config = dict(
    d_shared_expert=0,
    activation='tanh_gelu',
    routed_scale=1.0,
    balance_loss=0.000696,
    balance_bias=True,
    lr_router=0.000578,
    vocab_size=8192,
    norm='layernorm',
    beta2=0.95,
    batch_tokens=65536,
)
Below are experts of layer 8 (counted from 0) of a mixture-of-experts language model. Rows are named router (the router's row for the expert), up (a neuron's input weights, with its number) and show model dimensions 0-255. Each number is 500 + 25 x the weight over its row's rms, rounded and kept within 0 to 999. Numbers have three digits each.
After each expert's rows: a language model's description of what the expert responds to. This comes from a sample of Wikipedia text that the model never trained on.

# expert 32
router:527518517487493462470524498471492510506518546512499478535560501493528473446460468518476466476507517522507490493498475482503485525521506517487490490517499467485533509474492492432474530503505509509492501553507493466498529503533551475503538453548514475509491487452500459497541541532458477527458535457527500484490491518458454511499493524559538483473503479475474491472500515549522497514461543525499494494545463484492488495462446518462477520534506514526496548473519496529536465477524488491538542514522528490503484479498520489501481524509501455540456512473485506521483513482476515499501545535489491490502504526530485514502493508482512483495494504492516481492498540487472500493462549488502507530516485450472538476495513477451520496489532521469511467474509467491507482501503536
up2:487500475495500544516508470503503550554461526488469470550541526497506453494475485539501456504503558494528502507465497527515541461502539484524516464542503531498491508539519488509490442484507530499485493501495562473504484535505477464493498470503484530490520468490522522518475503473538506433511566539495446463483500542474476542531531531468521498486507508463489515478500500467482466460522478490518454484493491525507502517463465515519515476463500501498493515465468558525521497495490544499492504534516531488507491505538505492501490508519490479523450535503540487516497507448486463493503514500465506497512495501488511515510441490522506516483444466498465477503489507506525505522514556485491490499502456487470499502495524477501525481497524473518470540505507500473474478501476506
up3:504444479508520543499529478502481512460538521504485511468484546495513496494461496479496499444491538517465497491457487465482556454556485485486494509451531451475518469503519524527511506504498461497542505503474465470500474496497497527510490482485518506525494506482479467461510497493496485516511470497497511483458543504483455526514537518508489508524465485490481523515498546557510496532500477579525480525513504491517507475501543515500513509514485514498491461517530485527504481479505485459507505479496533508462562506500514468489512447488514527473504508506511483509482516498485562483509480527463478496471473507569492489478499456511446501522482500518474518530549518480520468498524514501458513519514538545506488476483496456469477492484508485522499525501547544506508537486470480
up4:505470524520508492521523519460524489479546510482523508519522496537521502514536508526546502557509499482479530498452488521552479475515518545516466536469536511464466519512482515486541495508462469500508504499495444467452541523508490511499508498509457510478485495491496484517507497489480502483485509498483504484525506493480499506520480492519479477473472495466502530487536501477485462515497496519486521493513486474495493466546560510501476488478521524518500488480517519472454494505519496510517501542481525468491483524461506503534501469499483509499487417549472444520478531471527545505547500501511470516521484467538471510532508509474455479549496511480475518519545519505509507512454489507523494480525507496450467525471526504467495495548473463492560459510481566545509482494517512
Description: Word-final suffix pieces. Word-ending pieces completing a started word, such as or in Prior or contributor, ist, ic, ian, ent, ant.

# expert 11
router:499514488494547528497533509505510505471517512493509513521467503468488510521525479529462506478487516484520542509483498460527531471514513481508503484509496545460441485494487513462501460502490546525507525483523501517459525519523517483529488489527522532491535490482475474495473502478477487539498498485534461472474477495460487451482476505543541476484528520488441506482496512439504489476493513475509473545485482493473527495463481498496513530436536536448549534494448445516543491501520539520454499518510532523488514508484501471517469509493523480482546541497448462490562517501491482480500525520505487521498513503511523519502513542470541489504481492491478542513460510498514525439491516542479498487479506480530482487475520472457517514513482530499471483491535473532489527504498505
up0:497496525478442464475492462486476531480478472426512518507476478445484523518475541517499509521524473455465511521509522541464517495506537470531526468488527482488478461497511531518505541522483493515515502511503489495509494493554493531535507481494481526458474501484514530481497521523425501489483545481525529489525497536485511485462497479455484539493485484485487488552526486501525539468530472490513504426511491452531506511472504473517457534520527498523496519484496470498513523475489493524520498474468560486517500506513501467490517485501516498484497503504523509470508498531525547494508533513547525471529472515516495456497516504483467521486504515491506505454483514500462444483483507477474498495492541494546466557488529466514527518528489466499499467534475508478496499524485511
up1:470466524531497493552523470517454499513486489503499523509514495491523536482502507489496483478537505497529485499463506493572485472483487494491410501551516504493493501452521475464519510456507545541533498526523528495506517519460480501515540508532513507555521437477473457498515502510528507477508482551464467503544481507511519502502486486453516508500475501486488488492494468474537500522495476480514528499532509489479498531544501499475456541495483530466518546521534488494489510502537497535503484486513523515509502483531485502550476479502492504435541519441527512497459482459505542500473499518489500493497492485509464507505545491492497499493454490491469439486490504503487477498500549518520451479509467470466503469516483517501528483505515483502478488512487515503546482517532548
up2:471473479552495527516518485479502471487464477511464527517530514495498531504508462551504468538487490528528522491517504505470502463467501478472527482516492517513486464456517527481472470502522522499466525484497504495495512536459507491512484484517482521519473475452508470527493532505549483455477514506473539492520482490520519482473514491465521510518497523485479554461510497451503487498540511474559488538508498516457493525472506524521498522483469533509489438504460530515484493578526479539502453529521513518506533548465505460512464524482496507480468505463501498517484499437479496525539498486480517555511535495487512511502525512529468519496502495526521495529490489512550538504498478484530485478483463476469504475487487464501489527562504494513505516524513514494483462511445498
Description: Verbs and clause links. Verb stems, verb endings and connectives in narrative prose, e.g. prevent, stated, because, accused of inv-ol-vement, refuses to ob-ey.

# expert 44
router:502489458477492499517475454541522460506527480504460468509473506478475572491502515540499488487520504510499501516457480494503530535471491467495517494529539478513501510543541504477509515485514488510488509491474494547482490497528496526478483458537542521522470489481550516508506506454512552499533471516540539503486483514509504487529567489487509456461497501516495510516524510494521522485473481501492508475488499499498518537528487456491464496510521503485459483486510502537493473508467500486521471499480523494474503483496500516545480537459484520464493505473509505483461524516468486515444423473488518543501481501506516495481473536476533519511546474504528548557536516518527478478525522472532460489516467488497442513517481518503444501513464512501484534458508510508534518527501457
up2:484510529494510446482429517521493497514513482523497507507476481475515479489476560518489506512513515458514541496545500527459476488545529524520496515535497543471464499549506515529529498490503514503460529475462531471495508538539512485476505508500479519486489458436513502466491478516502536492485497452477495480526516481501489504514462470506498508470497512517478511536493489501485445519495519508500506532508450523492510508486538486549502525459545526528485503497525445508493514510509512483484514521453456468513533520534502510500526508490511526483451447523431527463501456486494509471497512484504480529507528477495503475485542498484513493504523544505494592487461475512499521483488520493535484482502512533526531495505486502506523550491478483525459489491483482511483501537475475
up3:457517468467522455529486504479553470490533538514548552517494513518497494494466450522484503477465486488493485489495480499497513520516478490480507485498510492462499515491491518500479509494517498504481454508515538471500530482502486514515454448474488511469554497461485477481539520530463516555510494504497502502471483510533510469467496508507545528502524489555502508529496554549546494532456517515477492495533472490494493471506467500519487499539480545492503489503480464474548531558508493469485490516500505510468546548500463515495498509461479485515468533480501475513500528526511517506463516496514514544495464520478578544532479493472486503463500558531479496465481532490500484467498503530514498508471525518476479491469504518520494480518527481494528510483488457551489503473485481
up4:487447451501474446522519518444488476509495522484508541523542537539540496507493503465438500542491512515521494484500473464532524470456495501473464459492480467499529543519522486458501494499502458491477488528553489496504491477482488499480485508551517482478496533523515509534473545506557508504542512557504449491540499535534518513483465510496481488517517537481534449507522441523486498484498527488522532457520524519495488491558483507464520508479504510500481505524472525512492523521475458499461472521512511520497505507523510475507486504502496496482447479509519505475504523487506468525512488521491507519478513484495512461461464517535499471488556493499483473518501512476492486522520493521479504463484494494502496485551480572480527496507490543492494485491507487550532530487499503
Description: Vowel-led pieces in foreign terms. Vowel-heavy inner pieces of scientific, classical and foreign words, such as ha in asphalt, ul in Theodulphus, ro, sa.

# expert 30
router:487510510481468517530466531505530493541494507497494510478461449530479555548522482523486477520499515514536497515517487506499489503489470482524507495480486484496534473519483528510526451488488462419519498481514499471519483452515447518520486498494530485505485484489518495544481519479507488466507480480477515506540522466460489517503488468484510500501503491486494527499483536461520497528513454457516463543486529475519489509466467485534530518486498504528515463476520490553495506473533472523511530497477505493509500527506491503499503508494444511517505518540482489511532536519491476522531472503498532495476505521485524499520551540522492526520472530500472467511517488500487521506520481522584467528498484499555534458519496500522437530545560517499473461527545470491468490480510474
up0:458488474516485528511508463494515493496529481493515494506497489507465497543510488457509452484525482490471478506539483537527508482493468454550490512531511539487483487513459543533553502473526498479505532514493486526492506510481535548519514455472509487471540536515523527503482529518479484474484493538486488470454494510528424488485505535518497461462497474506497537488517489499457528469532480530482458514499535498483520495502468497511461480499500510487513495500515484544491525483476530473448508532477550480496492518464505507476448475488510468468493523536458526487488476520506504517479531473518496508514513489450496504514482481446460470519515502506490519523514510509527533487468535470498510476473456474471542494482477500484459488539491469515522486550551558506469499512485503
up1:502515497461456501514522484486530497514508481511490523523508505479477496511465517491472505524512486480481520488479468471530517543494527485498492487459529493515525469497515488466509483480454445493512534497474537524520494490494517497527465485505510497524491469445501491529484510488484494530529481493441446520489477504492530509535533492510476532548527482529529523500483492518527481495500491491515515497499497491470474504505425494488498432458512485480485507478508513460489447445499470543497474476466468522509587465460489481461462527504500502515470525520508438516509551485512501534478494539518534553494510513464487465487480495495529484481526494541504496555527500513479526512501516541520508495495490512513511508527547477536523481526539521497559521482514510494517533513494490
up2:474537495498514538532488505460473495481520512512478506448479526500517540516490493501453543498530492456488482521459510522545484522486503513471434539472470528510497495492479525520514450495487479484503530526515482491512509530537475539522528517519498480505525477511539514545531561501492496496500469464482521494476478477514467537513484490487523520528541496502507503506546496511535463456475509494513500545489492485517500488475493517499505475529464494558516522485520475500525510478486462481451477460473481451485525498473463509476520461517520485473511520495490455486499481543455504469519496521491458543482485504520506489477500516508463505494504500478487503528493458514462507481493483504494522482473489491511507540520560490500491455536470556471495478538505464442553470486489524
Description: Institutional and military nouns. Common nouns after the/a naming organizations, offices or actions, e.g. force, Army, President, government, investigation.

# expert 3
router:507501463485485497482454482469500474474478509477487511498479493543475452488484478537540523534475517512493474508498509484504491499514455476541517466462482512521543519482490512503479497528489478440486471486472518526440525521512498489495509557463493512494486512530494506500493503505536533526506464500462543540494511498517482510505515500502499533488527514464480537506530509525500522532482481507531514529523519488474462549517516528489495459487535513514512500548504512560529434529496544506541506493466510449460468531503493507491501455517515487506443504529454497481507511485530553488502517488496491515512496495491539525498488489499450503502464527463439534496494515513484532488551501520501521530540529486492501474447488557482495517514496545503529499526510449523497526506512508
up0:528479518463500496504462516551520479544506467459487512469483530537464446517472504510501507478499489494473523507520466469502506515532516470478461493479481535514423498505519516534521508519469492473510467509515471514512473508494529487522471508511492511476496508492539479521471468506488509499527480502481511481508475466468499531506517473512499524457521492552497501486479490518486512551498520493475532489547477543484507510490485510521518443489514508446523511515477476476522479515512509507508487496481463530500512509492464494493514517491489481514480553538475493520485498505454514471475509493474560467505581523538516474488544519469462486503484477512485495533508502543503503514506518504493559480470523485538516474446488516499476505474475523525504490569431517521528480490556511
up1:467456474501481523470501441522505504474521508530512529478509522509525502463536508489503536493525463495503531518487516449499515516492500575524506513507500524463437498458504465511509526492519525554502544505510488490493497505478513524469507485497538504518511545503482524543465480487503500472467511513511500516504496517486466423502492488474434528457499516516500531513496488525526489535498442485500543487463464490501473496530523440476506521509500483482440515509466514502518480527528498503513488522494459492453543527488529534483490491454503480485482477467511529503487545501471483497506468525497482482525467488487550483496521506471524541481505489495476508492514506510486493498483549530518490472490496492460528491529456518492525496521495516496499468542449487523518492526563509
up2:534482471509490474469499521556447530563480471515467525513476498490492517497494496504503507499511521505526516488506494491529522481497454473495484512500520537553536493516535541516524478565507464476486469532495492489484493456507474500512501456540484524510514472490481536565496534504534482461495504499510505509475431505529521474518481509526534505478519469515531464440493496478494492528490504485501551476486509524496461503523464514516498494462547511516505528492444485489465498487475565501497484521471497499493523482525527481483481507479447463490492493507537517531478496499496492496474507454488526521530523496475484505485526537511544511483494495501470554493528466508457474490455487507472500524515474512489463511476529535517483512514519514492431508535486467494534480499465510
Description: Geographic location phrases. Compass directions, distances and location words in place descriptions, such as northeast of, located in, km northwest, town.

# expert 60
router:467443497497549508460520513509489528519490539498535536484482518482535533510483498509472488464516498538525499488490519459459419531528520467452499501513524493506476507507492507533481470469526549456475519535487481509496496450486513461496469468506464468472468566554485488507490522534519482545525474483475482488529511500477481531476477510508501512479496519499526503507539508515502475478524509489508502453535474470472494538536511526476525538509529476504511519533507493532491485488502501477481477471522507510448467527508481485493477496493506492508469515502504509474537531547458558469497530460473484475512520459482517492464470477528483521500515468476483514470516510497542515460512520464483494453514527520495501477524519541483492464510488527459516499514504533478478522505520486
up0:510469539481487471492524489508486526434526501472497495490507466502484514503526466480523495517457512490466502526430468503482498476519504485463448478455499518461503484526541472492490501463494493529481527502534500473490529511487520525558499502511453513497499507462530499506501497500524505498469518530536535497511518478493504470495517502434515549512515501488501448502468493513531522508488518528509486469499527487483520460448526555539499501522536500462484513452499502477524503522508485502510449520513495530509503510543487499510525502519505542517511495487453494520505543515468501479523464491509498510554510510484518491532525516517534511479456479487522520528489477471543450529505501459477536472483517526521563538504459528522520482492535519492498532450508482539525457513519524
up1:495502502504540481544522541502505501489484537507537493488473533453446456488488489505492477455521507513531481487514550492446451511506515451524475481483474531464507516528505528469499541518498452502491496509515508519502492504502498501526520482515521509495508492500487493505469442506522508531450505486516518509510531512480487492537469521471490502506495498518494481505496487451473495453518451555494484480498512535450528508508498533467486535497480497521487523564453492465504486495494517532503484520447526506476511521544497501525492484549499453482503507498508574497525473526468533536532497515515484518479531499511471473497496523504491490512497472461495484513511469484413531502491478483469535464481487494507513499551472486488513470469501504472508516563502481485470506468543484
up2:513475503497501519497514496450474512495544445443471484509498522480495512476512502465510494484492512468491474521497516466485461563507523472504491522519460492451446505534541508468492518503508496457472517460550490468506524516531510496533519518502459481489500501491503503520492528493493463515490530453495537501532444525507487457522539554481492480481477506435482497509482527521505499443527480491503527456457495531498534500508517471523530493527522476531497540446481497465438471506517491499567518526483497508495507470516518536525450517517504512485466479515517500488489528508524485510519498532504553524516468493499536507500472546505532528476462486492474466490514484500523527510491492510525520538519475529545478502512488470481524486481470502550508496507511526500528503509498514
Description: Numbers in stat tables. Digit pieces ending figures in election, sports and statistics tables, e.g. final digits of vote counts, points, closing parentheses.

# expert 39
router:488489535532488466501478489478462490468527547543504496510518471445445533492511491450490488492510530514479475544535479509512481480496503517534496493484514491518484535510508525518492483501537440506466535540485505473507493510530516493483512462525521517516480490482489530541513535534482525504510498520489541467452503544488512484497472515526505530518515535486499483517528509540490496513533528495496492481480497493543487517451491495474545497527529516553476512432494500513505519541530494516525487523496478521524498531480551503496539489497491498483500433493445511456480534511484535532514502487547526475459499516490512515478521499509436517490468515519508552525486467471510482482453476490527495487505510539490535557517467504460500513487481515485497446517504500472485493511494461
up2:460507526521492531502486482482491474493523516481505498513502510494478502472496514505513482435535501470512466507535496585466475467509487538523490500493507504506492509506540479505497511556553509458500497525522514495451492466488523479492478514547500479498473473486500466517527517505512505508457485464503537491484480504477506524471521537467525511512547534532490505508559534461487505500520479534535509478463467528476475513459466508500514504493512457498505450510498493507514485505484549427537512519483454512509473527541495485509547499492505465479489483494500520485469529506457476502486483460480493520498452512505497517512502494516495474520574480465514513466523538478489445498512534532513493519496483497492457521493470540510513527463475489495496455504543545484466522506481517
up3:474545498497439472495429511470489502485542505538531520535492513496459540529509450473529506463524468521476508489536509511468460506507504523471513518535528495488512507464523522460521480511506505501546498502498467466481481505517488528540521515509502498522536546501507482512464498507454492504465489498506491509495484493481495449471516554510596504477469493517471520488523502470520522501513501532513495491486499518508511510512507488454508473514550524524486539507501507544496469491507499511437474536524477525463503528497487503487475504515497506497512536535492482457508507499477505519488521515480511524477467511507514538519499493467454459476468471488477509496577512505503521498522506525527534533492519454490529460515455484503479505501555534476510486520452499511494495452499498
up4:502546512554489526483478478504480479519493515497507528483509497527468530464520473476464472473530490460464485529564524499484544480517504527451496504526491506514515505467545513528518473461477503497537511508484496460505532510561518533510499488473495493456513501480484502488510485526524541524454467510478519470506485475492464506489552461545535550488493499555487503535476483533489514485567515490497490483506480520499500483474526475501538499499498508512515510529510538518475468478472492485528481500500499493508494479504489511500532581469452506460491482495491466494510479534500508491518512487491512469525483511516514492417484500501458458481510484500514553474501534511477473485488483510522521456478502501516495471512535500516501535522502547523444495474482521455492490546500491
Description: Function words in politics. Words like the, and, of and commas, plus adjectives like political, social, military, in government and political prose.

# expert 53
router:515478490496503486431517448517469511471516507538496537481499510474495529491497519450521515471474491478511499512492473525502505486453498517483508500490518461512499511446517477459463441550513504487506489534519503522500519526426479532492489488531500501525495521509499506495494503491550521476501490517531505464473507460495486485545503482535507492509511531485528540488511505490547467516561513462488515511497555480488522486526494540492495512478485473461496497526543524523525466510508509504452501477540529485492504518552524511552494510580460522521492532499514511514501488505456497534499520543543505512501529523487478493509511490516502564498481496464544462491468505535501499488537541480497469538496507468532522489518453515491507472500470493473480522524490488494506533471463500
up0:493540494471460521472466539486533506445505521463536499490476517502488509528505472486483496553490517428488522494483524525522448509491522531514483554494496503512485461479517524540477503490508458488471523530478521477472512495536538488530493509478460536505526525496538441484485468494510484515483489515502489520531522505493497515497510483449523473528499475454500541502554496470486524512500473503519522493531485487486513506498543507480507463480517530512526551507502466477521451528539477532507481469495496438495488480486499482522529457512524508479506499509495504535473462528484537504495480523498480523461525484488536493538536474466474483465473511517498464520513499511504463506483502535459496528444479481498482529522523511545503531488488465485515526520511563494480521499537525
up1:475497484505489507463480519488492452513437534473487496525497509483521508493520489494478526446495517488460467499520494477493515530447536496510526529497455537554509479487489492495428499476509506485512496532469499492510490498504478522501508514518504558480554518499528509531470527489518486512478523492506469465546446516516490471475511483514515503454491507506517445525505515477526486511483458503488456499531519523539525522535542530497474463490484474553480511498478532526565485512528570464522480488497519543521513515500480513515475535524509480510522512523520509529513478469486472485478505458528517465506484518509499484483476478511524488506506484497536515448497511463482483488474484498500522487463496500472480485482434533569518533498502539495496500492516506519469481523457520
up2:483551511551483521527442459481504496504496487495522502480511518485471482492490459453515471514487540511503535499472471488493539468519508507479455477487506522493473484496492491473475458538510501539519502533492544489481530518500520506495499495519498519505471485484519537537496532520520466504517473526492521482497497507483552515478486536475477509540514462502539478522459468502492499479508572490522557493530497537480501507484473511454487464509495529461522471521500468478489484469517559489565489510514521511499511536523476501477521509470499513465493492530508499542473561488497479500503481507500508508491495483477536466494538508463470447461543473479515552463490543493523470487479532558505494470502508497485492487499490459509489494504511481493528449525474437536504486499515511
Description: Mid-word noun pieces. Inner or final pieces of common nouns, often biology and medicine, e.g. elepha-nt, endoca-rd-itis, t-uit-ion, kid-ney.

# expert 51
router:478512508490512502468488477482503497547448482510501542459513468489490462494529482506454487519529497478490516547494474531515407510524522514530495499472567488475435506509537458494521549510512508551496523539538503503488528531496502492525514546498552501473482510524514505510499535481482520504512529505532495493481503494508493472465513498527464534485529496521468496527474487523448477517541458503524520538517519494520474502475441492457518473493471504509485490470510488477527481495535479519494484536512449497469488500530522471504499496501552524521505485486540501495483482555511545514506519520537485489467473469527514492510482525490500519479497521453529508493480485528490468496481487483518460520501521477486483503495496491500482488497461566504491497522489561486470490499540474
up0:505485503493464515457520449530494484486524500526455477474503496460427521477488501512475488480500464488531494495513495499486474488475535499499477489509458510521511494541460495549507488467529508518507504556549518544487494469517502495470522500493501504541528499499517452500517481501441508550513487455493461498506501493485496501513524495509494499507547510502556474470526476513496521479502499513508508537472499548474490532496548492515518480444509474524492491521477470475556483474532482465476476513491492463516474524451473495541492504518526456539516513513476481542528465485497516492526511504513515482486473447523511463518499543501545535506487469447520501504494489515508512528518483481510537466533511499572459490502501492528511489533444497498449513519486498525498534504494501
up1:512527474499495492456482496472480476509510514488481507508542511482503506519475536511513502527475491514486503483464487515454475460518524463507523492490508487493521485458494512534489523507501477531505520526480505497472468516464529501511563539533515501457502463485542530510504530484500508518559504542516521502468557480493513535526522531477528523483500472479520465506484505521479547491469453527488508546502547524499466546531501504503469496494515496521545508525517502517493437535477495546542493495504459467481540501456515517559525515507525497528487530464515509465481486460452529490513477489454458541539522493489537473475514495501476534492481522449496490503504491491497488472518489477483494446458527474498523504467503523507531489538550496512499512506501498489477509462479459
up2:466487457482490459470488479500473489505502521462492498544507495483486547467509543510473542529489494434474494549523507498471514536487497495528494493469522507453468506490554555470510487528529496483493458492514522492457503551547497484458468540529485547500498505520469519515512489518465534488522484491506505475519467463479452501510490554516505507486514513468481506478482466532464514550504465497540507501510486517457482483495479511474479481514544509495493524542546532481471500496469485508488454517508525483484514478478501470506462487519522518516493533528505472495514504483495505486489518517493497514506511516521533542492576529433510538483526511478518491465488493487484513508495488494491504516500512496522474540460491466495485520507478481536474503482480447460565511508509513
Description: Articles and quantifiers. Determiners and quantity words before nouns, such as a, an, other, two, several, United, and word starts un-, inc-, acc-.

# expert 7
router:511511490474497550498477481455515521523474483512444459524512511481473513505490491486463529484467514521530498506478506466473456528508531526513494535469510476514491491509459450520515540531467464483529484480485509504485524481498537471525560509501466473505495480509520463493514503489489490526522475500447534500473529499497563532489466481506522540486473489465535532511460483493509494510527547493504502460517503503485541501495541479488460487495513527546534531494513517486492513467559499473485477445488493547473480482509505498503454473506476524510489456517470461517554526482504506518466565510516507447481498503520549523500478473512527510451507486514484503494505469488511541499505493481487504521466491522465507516477529474499509492500520491448520514537511537472515547520526499
up0:492481505467492523497516520477463513512475551498501493473469517528474493487458505528512505461506493502514481445500496545510520515543498509493503541510478528516495514485508513516481490496489478471459481520505468487490529514522520447534485489513497532484526513543499466533515503517455504497511468472458464506488501494478495481528496518434534489455576517556526559511498508481519552484535483481491514442515472511535501510461514477509530502512492504510520495511487540512528497487490485524546518462515501469469507480507493504460457489492514546473472484473537545496539494495545447521515524478468537458501483494497462513471490476502502485519477524497490514454504501528516503532511489503480469491460527474544489515466507501529457520470472493442457455514486515500489479497499528
up1:551484478491483511547501515508548497445503536498513538494530484526478467516486493544515520486539530494469496529484481480477515485511485519499498518484491492536514524528539455482495498530491513488498489490542507480494488523479481513516512513458503484535472508484485541509473502494479535531454476497468441509486495567507505485521492480509507527473470512512485496525471514536550499453487477520490557453498519481441475531499508536489485524511501503518473554480487485506492481506512503491471492490503482472482518483531474500530498480554513498560511548510490454496501481519486501501494512481507484535430493506515515504492484465495498509521456463518444446500512465484501547559499538473465515488506500502503509505538489528538491474460458536482519481464495491517452512514514491
up2:509484542479541481515491475514510528480464486517505458486505486501507479482523511515499495514486548495498534455502502514471475479469530555536533527502484513516482477515518504464507497513456545507514526498486546468516536525512541484484474523472527497491478445488518520497525497500529466507498539478480507473502508487510437489496480577469513516484479504492479508487505488513529468502475488494504522509497421504459492482461534471540498492520523499489462487521499460518512541481558488509487522537457489458543487511506522488499499477471532493519512456491507480450504524489483523470546508527500537538483466450471467483474542527494523492493504506509467502478481473514532515488479526520498470513518543472465518507513498464521543458511515485513543485507488551529498479468477502
Description: Prepositions and imperial units. Prepositions such as in, of, from, during, after, within that introduce place or time phrases, plus unit abbreviations in and m in height and area figures.

# expert 18
router:516504504462494519510469533504511532516519504487533542469505521519489532540506454523519493561457514472493538452499505496510501481470500524515447494489497526465520472521518542456477487510519492504517480533483501521519497505462501496474523519469442463499501503545539481502509502505466478496542521491482475499492497495502518486502493476451486504505530516522523510531529524481518462485497493466507495518530492495499533500457480517486507463466482464525539499518465481504538488505475489537513490497483498524532503503492492515501499525506508488462542484524517489487520559473486438510497479517491466494499492530464501481450446508441440448524524512471465543537505504535492521533463504492522488493511540483469503460489554474479477533501481546491529524538510476484519474463537522
up0:512501519473466496476470520537472513457481497520497497502502523486501525518543476506549486495470464473477513515494503512470483512520487444489492497483529533516546528519522534476513490533483526539431512526524528513494485528501505523558467472494515493534505492481534500501487484548496532462459469529480460498497501501484519496531521528490466507494488498499482456514528455458523506502532497508498539495482515526498523526484498475475526486486512501454505501478491520498468439514478510476514506477457486480519477527425507517496523535514518524483466468507496488498493521529479538516557529548504507483499506520456511497463488539479472515486519495456484521483539486487535475465540553491504502507462486489467454497500548524529472537496457479467526485503497523511500547466474509
up1:505499533475463497466504519520476505511538481532537513470530516485509520497509504519444488501490507494496469498561473511475515514464485488521534536508511523511461505498503499464522489508501491513523518483455482483521515471488485500489506488490469484489513528527537504446518476472464515510479486527524462524494489501500505519496517505475480540558497496489480510506460492492490526503445543538535551467561545535519490501491476537505463524521518475500467493533501463459480490514461516498532525479516523522523517431506509479518467512526468474501505480507468488512521521492542506508510524479494484464518461486461514553520466532498503504525455525534469512491519484482447439450532466521505472518495500512486553482532532513502485522530493464486476520471510508521490440515512492
up2:525488468524480495529509499501509497564471493532519537487464542505479489520523456482518505512500466443486513490491496516480510513478502543451464484484520549493461501514484530471471459493527516546480520456470504491516478472459507509507518498505474518483503515473520475484464438524516537468463477495485506502410459525520496485539534522522543496504523495541509506495502507490468498475473510482476506475506482526525500487507492528481466498522468490511521584505533495488467480492462511513536555536536510462527502483509514535492502444553515504449482478512492487478495506523503488513507497500484483501549489518499499480503507473501490475489502473489469501481444529533515498481490548492542500517513497502450513528493485493527487509510534529535488484521512524485509477545492526
Description: Verb-initial word pieces. Opening fragments of verbs split into pieces, often after was/to/and, e.g. fa-cing, repl-acing, ren-ounced, inst-alling.

# expert 59
router:479437491538498472531500465484496454520531461519486508482529518491523526507500452475525534466524514483522522511521532496518483526511476453520492499491508506551530514474490496524516501477521478513486484483450491541504514505531494523491464511519531480477523512499553486486498488522505553499509557497506494462517518459542483501510482518525472507512502525510509476455494499518527489457547523520554501511541475489511491524502535527469505503474535463464478489483516502526457526458500550505477476499476536499521477459499519465500438515531513468510490470496558505552478455467505506457503481478468506508500498495499520507533545475523552484510480468516532450494531496491473470466504497489523489530517473520520464470505483488471504539523518489519533504476489527471488475517506484
up0:546472506513490491484514492456491502564511470513476500466529490479496469549477539485450529471520479506499500483519507505504511472508466510480496494496545524472519434495484502502508495494503508487504474507495468545506509513478492511542506525549483525495549523486501469535534516483486521489520522510530479518503558538469485517471515511466508483502517494458518517527507461481452488480493475488551454466508530484521495487471532495554516500496451472548485526555470478501510502475501533500483502494495496487501532461527514516509513528484525479515532554486483485512509507490516513506483462514467489480498519489473526521514527492469500511512545446481538472483519510497489478553431491522497487481458487486501531476456484480457531488547439500525483482541494497502523530492479490
up1:472487517478535523524518500499459478488437493528466490539486499491520522544496457532504544500492488504496467497537509487530467447492519477530509483508530546476509493488482473531531517520521510465481487493474510497539549484506518518511509503523541515531495473526542515524529492510538513534488519516500436483511491470519519508492500533532487449527451495487542517484511484452458541513525474478489505476498425502484494484523502505478538464495523452473461525498533490487489496480522456478459539493531462481494494451500481488479500473471504512511510519499514483503484510464483498519441528516500487524486491531497521507532527496496495527505526482554544472535495519448472482493506462483518548492497460504455515491522503494518504486536490517494457540502520507485492508513453515
up2:539487515518506568519469523457532499478484488520484515516517505466457440506508511468508515528495498485500510501468527481515547529461497477520538495480472528468496514464520499513479496514501481522524512498453531533533486495497566492509533504487492520492506473519498527490562482540503514494470465499481465561465471542470512503544466552505511536479493481494509524477447532527506502496494483539527512528549538487494520497510476477487472525446479507495463524505487500488511457525490526477503519486485484532476465498482460519475469488517492498473465490483514508492458517493485500495455517513489474462453506515536514420467487486511452549540537495495480496568510461494488538507498481489534510506501510497502484503498507507498489519511515484514474496521518497525471480474517489
Description: Taxonomy and name pieces. List dashes and name pieces in species taxonomy entries, e.g. the dash before Species, -idae, Latin genus endings, surname particles like van.

# expert 33
router:504473459520501480497528539471473505508473514473458471503503520490526470486471516497476528532479532485460523528455497498522550512539507529492500492489490511464483544486532496480495495469527510482535506528511553510489492542472500447524486512450508508487484489470551521528505526478482485575499503484485509493524500486531495512516525480507521513515500490471530509514539496537526521500477503513521494528485507481513473503503459508497435505549452465467517457477510517510482484469464496473492487468497518496513544497515528475475496467520524487516523489450513514442481476489516435465467472510463485557485462472517461476505466504505501535519520476529484532557519514485525494477465505493521551501485462516520480508531489536511489492510515480505507507534523503494539554494504520
up2:496529508505521496530512492518502506525510475519440435521531505499544488513521483489539523500469519497499498508513525534507462453539509516504478471491464494519543518492516503501467467481469445473497490513511487512474529541477487485456500446523532498472519500518504523504515503488543516500500487510514518524540479494541467512483508526475495503518486514479460504467495495510484468488475514469540535510498494533540487506519504532515525499528476483541460482483505476518517469474497550525507482531516457509518503478533490456524527548507536530460504496490480486519495415483488499521493549517479551555469466421464493510449476480510498482479523483497496500482517481519512494484497502466511484473477480490485521513502554503501525472532505534519478472491450492499527505520516546
up3:498554516527494493516472513493513479513488495508488500502467508495517489491496464516504486470501494513480508499463529513469504544484474495515496523455561518562476530471518539500517523473478539503493535496462485576483495514498525487495500504484506548528488495511476523521486497458510492533522495523514546515533503532465559518534461498548466521471507504475493549508491503496500498488524452493489501543490531522500552477479440463491476488487467484475521500475506525487501489489529497508438479514534446518520459556501514468481487523497509516526462550492516505488503516504431492472501490501496483502520502539507490531502536524473497506489499485473470501487520462496496500473446520487470551497473465509520444514497484491525535500534476463540470475483525521474496507487480481
up4:506535524489538493560482455506465513557505475513492495462504514443509469505488544559477486510516558482476508484491496506475482511481500530525486509497483511533509486492544488438528469526493495513534463506507523449500498518485512501479539498491516485497513456484486523533506512501476498474517530460478495454454507531498520530498497566476495520488505461507469513520516523490510440510486486479497444508494514529516522479511477505471461509492493501527503516458517528462523490478497513503510504496501465499500467525521488475484483482510510507455525537509441532487511546498497501490504466486516507542493495474463478462528501486562504467489497514459445469526473459493498539489519529483549511508509490510523507516508490495540494479487520497516528509517521441491495519487487572
Description: Sports results country names. Word endings in country, city and sport-event names within athletics and Olympics results tables, such as Urug-ua-y, Wome-n, Angeles.